config.toml
d_shared_expert = 128
moe_layers = [1, 3, 5, 7]
normalize_top_k = false
n_kv_head = 1
init_std_qkv = 0.0318
grad_clip = 0.5
Below are experts of layer 5 (counted from 0) of a mixture-of-experts language model. Rows are named router (the router's row for the expert) and show model dimensions 0-255. Each number is 128 + 32 x the weight over its row's rms, rounded and kept within 0 to 255. Numbers have three digits each.
After each expert's rows: a language model's description of what the expert responds to. This comes from a sample of Wikipedia text that the model never trained on.

# expert 36
router:118082125125094151122129107142154108126152091082153144179133169066160163130164152140089062146181121117108143120101143144109118113132131080153150097135122140221085061104127206091136164121129131159157155114170112081108123110114135119106097097163134119138089086129159092138128113152136191117127086134195183120070131135107149090141090101089107155099152087089126179122107187159156109128114199148120129084091063160139105086079117114161159079136085125114068114117100095148132142122110174084168097085129072082154108142113106085112149093079141146126179094155107070183079152113179103185130109102145135171090122192175132152149113070089200155094173112149090152120193142102101154155048164134142094134144145113144151148148115106127147167140060103091125157129116183096093085158141145
Description: Music credits, title capitals

# expert 48
router:071100144134134141133106097084138124119174105108151140165153170125144175114109142068070070141158105120151148130049186132108082131126126105155122172139107173160121128094148182139191166198107130131116136145133132097119098092100127122110127147169127127147086098176123111151094083158089143102148114130141159068109140124122138102143126101098131099100162121038167165113116146138148082135206147168148083099051101182153102071093090119194187132168110116126117157076103143174119186079093192113107140093140094083202108105137082119091123160127146142144128125136118104128098106057186093142146111126174113158062094164161156155186095110109158120060142101128133160096176143138092182147101190142176114090143151099138144140160124126101149116161109165119128178165112174132100065151144192
Description: Occupation nouns

# expert 61
router:132148169101103143148127069085151181137124128106120154134183100082138137102189175079100095170159130086080123127113138100113101083086136104170123130160100161175129143084145121141145157149093114124148164143149163108078090113053166123119101111133133162171106095168151067147090118146137141098146099153143156119141140185090136132128120117081086131099145102071147188107102108154134104106159186162144101115085101208169105091135119152198126145162104097115103119075116088167143146105056199107132116091106107111126123133113096072105138108114170155118141085154084055180140133096149146160156147057143115163084129185160134122199096103107164147046142120178082156086157190138101165182125162160136109140156190139110166150138100079146169129172061149148138162139089166108099084120151112
Description: Sentence-final periods

# expert 53
router:097065127106113125136131112121188133148191129136131163168161143113151160134165145116124099131181094118114119109083153161085104116116132097160104156200123147157081114081083165115193120140121122174167130143156130090110087085114188164097098137170086171140098127142161101144067087172112146098134068123150175095098147166087176119190139099115113130112139074069126173129142156129156088127114115153152122077056085160152127113141106138126126150129104066151158116077096118126134151096107166119151090102133067081166116134166116117130145154108138167192157111166100042107097089128176088148143106065147136195087105163124124114194131115109193118065134085125131155137151170120093150139092161136145104127171191160138179214189099086116154119158112149164138139110121149099098067182113170
Description: Table years and headers

# expert 46
router:102128170075107108144165135063163128145205090081169153132212104089121155115160128110148100196148079088143135161133136132059124118110139090133127168139099161142128109072142146095188133151103102180211138133128153132125114072099167152133099064118110108192091101180119098150122081206093152073157116117147128076156136180066136125115078098102113090090151098115122138097112098158110101141127167103116124109115106158117129079129137155133134133148084121142164111147091073135156169104104185119136137096138112043155098109117103105133155149099112142151161095131097103161110103071153077140146145087162097179084121195151125113162123093102174131110138038116122159092177172081084125169106162163086112060163168127112141127137107107126195097153086127164128141127100148105078112179129124
Description: Numbers in parentheses

# expert 56
router:112152146130093130118113104104154148130126134080118149161151124116197149144125163081125070172150091100091132121104116162118115127132129115159110136108098119173100079047127152128141178140112130157171218129155109076111098077081180122144108127113084143129103124133173073199104087185094154153137133144164169097124140154104141068121132062121126134103151095128093149091109126166151099169160142129156118093114096172138099070122105169143130129147104085099102132091103116193138169099115138058121144095110086088106094091173114103125138108076167194136138132131101087185115047093154109141193142108120055186086085122131139154117093094133179158099152116206121103080147180131105121164097157107128064076118162135112158148155080112121158160137018149102102141173147168136117092162115139
Description: As, such, called

# expert 15
router:134125114118113169158128093101192109164138126124103138146196130083153149149202160083122092142144058106116108177097128151088091085097151088138122134129077119158113073085157141145163088206097092160196166168145092078053105082076182168071126091121134143155125069121149106142078093138137135141156117134145145098088151135066137111170113081083115095120168103118122188089091150145109172126119189154139092070088070171135087105101109149151125163160110099111127148102130095156169174091060126081180160125127141127161098123120140092122135109091102105137123121142118121146152061065146120148210100081159124148141123173147128117164102074095140195149176127145106121106145146055109132144119163153125069087131175173095173168089104101121140104165111123128119149144111135132109129150182136
Description: Preposition "of" in phrases

# expert 5
router:065137161144114163132127092115093138202123132123103157152138210137129116134143178149091115161146108121098146138086200177116108117076129073165139172122089124163148084080125182166154185151088134189162163109165119127071145128131151146128133132148166135182104087162146081123032081163105181085125094158143202139102146140100163124161106125115141122115196091099129166105122147125116121094187150142126109112101133151140126099096086131126116109163100080091100103124132099181161165094101156100133156080111082092126139146155165097111181150097211126117204080192082113147118105083129107112180095104141065132107084183200160191116095107106170134094186119139107134104139165092105161162134132109169111145158145152133143146131139126112093128120152103117113188150061134086104103150140163
Description: Mid-word name fragments

# expert 32
router:058119150072120144149099115137139145133147139154120174145158192125184149105138135126133086142125127097107120125129174157079086126105100062175128159168101161120135093080132181155174138162064143142131118099166136138071133122106135139079109117133103157154099096107129040171130121102104092097142113163155150106111188156105132142156141111109095129115202117100169159122097158157126130138197119138130090098080147179180090089082122119131147210148121101082093141054098112152141177067086167113135127120135103099179143130131122116100120153108137107143154120126139097135106104117141104105111074138160028116082090199163111184204076075115130142109143088173102138065146127101081106138083121157150125114118146142115163169202097078097172163099119151123177133174103124117153113167158208
Description: Mid-word word pieces

# expert 42
router:065098137121089153142131069062161135132164120084128131154182131148198130117157134086106093115123050097136100148074107157077071096129143118157149155141113175160111074070140162162129157206124117147146133130186116092038125091077174168098094078148100162147109084181183121160106089150127148107173087155168143120114135159126151118141138066108110107102153109101095139109099173206134108139144179179147105089097099155126132092100100191150106174152133129107115155095110117122134167089074150068175129106153098124173136105145130098111134121072133159148158115158128142146143060088108122140199134118142088166101084178143165146150086108120146176131151078153132116098191186116087202143077159122144101103144154171156165137153107084153154115157104116123078119150125168126102107140153136
Description: Locative and temporal prepositions

# expert 55
router:066094209120083175196120121110145144176157122162118151155137233138144138179131135155100093142150137148092159137074143140131123127080134086155103196147088145181122057090120172105134110125043076162115135151162136127113103136109168114148126114125098114175120110155138139136114116214117175119112100203139158089093154114121149085149092102126096097117163114097171110093102124139135127098134173157127110101100091182125116131107067138135144122138115116080078142131103144140154150105107160057151117101145108049155101126146122113086168109086193148109119132130138096215088127105111096099121129084130061177109094185197163152158108086075170134109159113126142156116174192101090145140142107109150049158164164106142142119135115083128164128183100139165122158149106157100139137168155152
Description: Foreign surname consonant pieces

# expert 14
router:067098148123123143117115106072162154143125093077138134160196141075163185116183159076143089169140076085129159145073135132127122087115107103143156134134078120170125072083103154152152157176108121146137157111152122069056101130087140143095084087136117173135135068132184119171130094128116187138165102158139163114105179178116152125117124073064111095126161091091120181132123131197166127109149157145148082107132048189138147103108085139112124121146070098126127124127117110183178146083117165075150127087124076092147121125145133108076139130094189136171154087142132153137095098062158098126171103115122065160085118145158180181150069090105127153159168109120132133088105180114102188161121139166101116102180136157116179124170109092126192145167123109131112133132081166104100113148168100
Description: Infinitive to, modals

# expert 45
router:120141174126081150132108128067178168169192129118108143130160139077173140090185163080080106171166072104097144122101134144114115102122126121173138122141132141187105130098117141133179158184126131128163147188154129093125105076078180130070091097137117139129073125134139092137093112137117187136175101187141160118123170163101173077152107109095141097111158109113192164142107150163172128125114137175119120123111111147150101131087087144147111129159097135108118144060073085145157171101081183073171147090143089106148102090147114088122180139101178180109137122137098125144083045106170095096156125106133074191104107153156174143177072119106170143121154112142125134078178142129118140135093178160161105070127162151117134163135082111110148099140054175142148191122067172099111086146176178
Description: Commas after intro phrases

# expert 3
router:084108144121082163112119083068172162147154114098138135131143133120204133052179183092110116121136117099131137125082135155101067065106136081156112160140119172159104086087133132116135117165112113150167153137152129056095099100104160132104105114178081152159113102154149089150130116204107138100150119181140139076124151152089160143166151028127109106080162100049157113084127139161138129094097152147158105076128104171146088079081086180157121156160114123121114124146091133141150146127074145109208145104165108083155077099186125086073118146088123163195125121150154121161133080071182087157190096135156086188126112152165126143150082106084168157079157110132086138096144143113089148161107154132134089069131172110128146116088088121119139126156088138105096169166120130104105101155161116
Description: Reporting and communication verbs

# expert 27
router:121162144125089141166132104116156147165167120100148160149210196073196137124155131118118101159167109120102154112129155157124096111072087096170112143170109115161139091105134170103137170143126130162149137168183123110084117086089167154097090154122132144164080101163178098137109126154108198097127091156150161101085146162109147076122113116078090091076140092077101158087081173178159087179132192159130097111090095135136102054125100135150119124157112102101123132104131087134114159085093169114161163089150096049159095149162121072087141136121138141094151138144136099127115132084152113156109104101163084175092123191144099158172066080103177186091151097148108135064139171122089153127126173146156078087148128133126114151107081080112129126172118175171100159149072159087083070160152147
Description: Month names in dates

# expert 40
router:107144142114103124171105106070124168097174091096111151152186143087159166109188147110115111166163108082118140123079151134104131112135107109193127120134075162156077120114081157086163133112093098177160135148174111112142117113112178160127102092119123140144091121149168115172085067178131148128170116167202122113101148177121164122188132114122123083114131056099126178070105154132152071140190171166137137096105084127167106112113107141178138124171110058111087124080105110153148159138063161111129152109135065092125139136119119097111156126089143130103157108154098080158090108102202124133183123081142086141096068163148134143189091124055167179096190104152117168103179162133124118144102166197143105102169179158112139143156120121137139125168078123133085165148075144114139074189157159
Description: Semicolon list separators

# expert 20
router:087106132111111165116123089120091143167121106127125132151151182138132124141153153123128096177180109121097109148106163165106101128099160072153136179148109148151116097110147154145182156151101105187142146144142097151089119072113172148080089102115156149159112112161177078161098110134114133103156111136152149122126142142139147103175069122087123101100230099094178116050114152167150113139131141133111110145112131128156104099087069126175132174166071074079068144098104101174179180131105167088163159098105066082173140130138163091088158124084151179181184088189127134151101105113149096085144076077171068131090091199170108145156109109126112131072173072131106155117141162082057162123101117134186102114158158174122178179154107145075143147116128132128105158137118163150071137141144172
Description: Word-initial capital pieces

# expert 34
router:100161157128100138151099104098163146162141102113106150149162111078133116127178171074150102130119068121093128165090130132109123110119115102165133135143087206148112080087105172059170112165132113126211130158189120127120106114102156147150084084133096124152115128115206100162098069179127142083142110127162159132115162169101170090123157079150085097120154077083114146111104155171126128105102155119150110095097082117151130070141104177180112117132096078095076144107090061118177151090045143113168170126120079091190106134159125086120111146101158128131151115167095098178123087106176123163170082101166105160073107149155139167172107092114141167113136079149059130122111162105113125174100188162099116110124149186077150179124102118075164094194089152134110148157093143075144137131109091
Description: Location and content verbs

# expert 0
router:050093150157112172157130117071167140131129097089118127160147142100192126081194133132088101145160041084111148135066149093089088087103128119182144180128125124147165136106094145140168168166130145192176145147171120136140101081103144144116120097089119126132097123178167112176106148142126165078148134130164195081135138154078184072123173147088106114115142111095154142090075144122123113159126128177166108091109068162153120099076102145165150116142112116143152169106098098131130161124114142099138112103151092072161080120138111046103117141138113108126158144143135121147041131105160091128148086138157116171124097170151115153123082108124159157027118100117103194112140178118178153158096150187171058116167211128135201132129109083142158135157123146150110138155097163116083114148120153
Description: Membership and partitive nouns

# expert 50
router:110123189134113123146131099075136154133108082116133148142198135084111149096150122145094126164150080076111135149109108142129102082120110126143109180152063139150152056111103138084148158146090096170152141133166140129069117100101156160119133130156088120145151088144131105166099102164073135127182106129165131073151148154090158071146131101107123101150136105078144155097108193128149089169130155144142089101074112126136116126097131146157143160146112126135118159125103096142156166102109186134128135068132140023173103109101115114079118159078157141142158083139068077150095147067172074103196140040119063143089119211123158112133106092081151134055135061134102145094148173114133136189061147152126085072156151166117192167182116119115160110154064127177093135141135136101114085141134125
Description: Digits and area units

# expert 57
router:086166141107108127146107143138134156146121082101121150149189167068148195144146128098125074113158140118099151130136115135115175131067130073161154167163069202181124090077110129084132179095127125180129180129139136113082106119097188134127115074161089137152147066177155133116143076160108202100130128163161151102131144135081166123123085082122109099131176057113180138088112117175127082177153151117172070077121095166148121142109061142158170145174074136107097126116156129167141152102112146096152131111134036053127154105139110101081144115129165154088177114177079081173118101104127130158140117123164094146077076146139166164195097112134151152128165099188158151096104163119123118123112165150159124114115160127125155140163107064122118129132104142168103171190075140103098095153153142
Description: LaTeX and ro/ri pieces

# expert 17
router:102158151122114121154113098115126137141136094072104145178218114125126163102125150098098077196142112089124139129112140172111135114127113128178129131167114160128141147130092142093149152127095091124128173137166122114101140059114181125119131092146082118152112097150160090137103109171117151145165113178161128138076191109057164104156084126108141092131168042058114163107125135159125092159169158147161095114094086125132108151121122155170153173140117100150080125142054095141110143110098180108156153086130108082164151118095097112100138143109160119123151101147113113174062141107177114132170126129152112201048113205170113176099101084056144164126120139116108095091174186071093139157119163175126122087162157139135157180181130017161173127137088127164100143169128157074114116174111103
Description: Infobox list dashes

# expert 13
router:075151117090125154144113108095134117161145100091168167144151171100129169078113112119129082101166150158162127109143186178089124092080144104157128159170102161206138143097065165131189167146047089135142160124193139104093100151131131156103102084107092139159139086169143122208096118163103151122166094140128165114102131136087136097147142100078093127107116102128095150103110206132155121128148113175161095136117093210174128131106105106144146182172095115081126137139112083145164149090091118109136119119115096095163102159100108124099108142134157137143134118155090086168074107085109089136110100099133082135100123168111141145196127124101137125073185096119122140032166110081072088156106136161157095125115182146089162133133067117094150095161083137159106131156119211065088101142159202
Description: Mid-word Romance-like pieces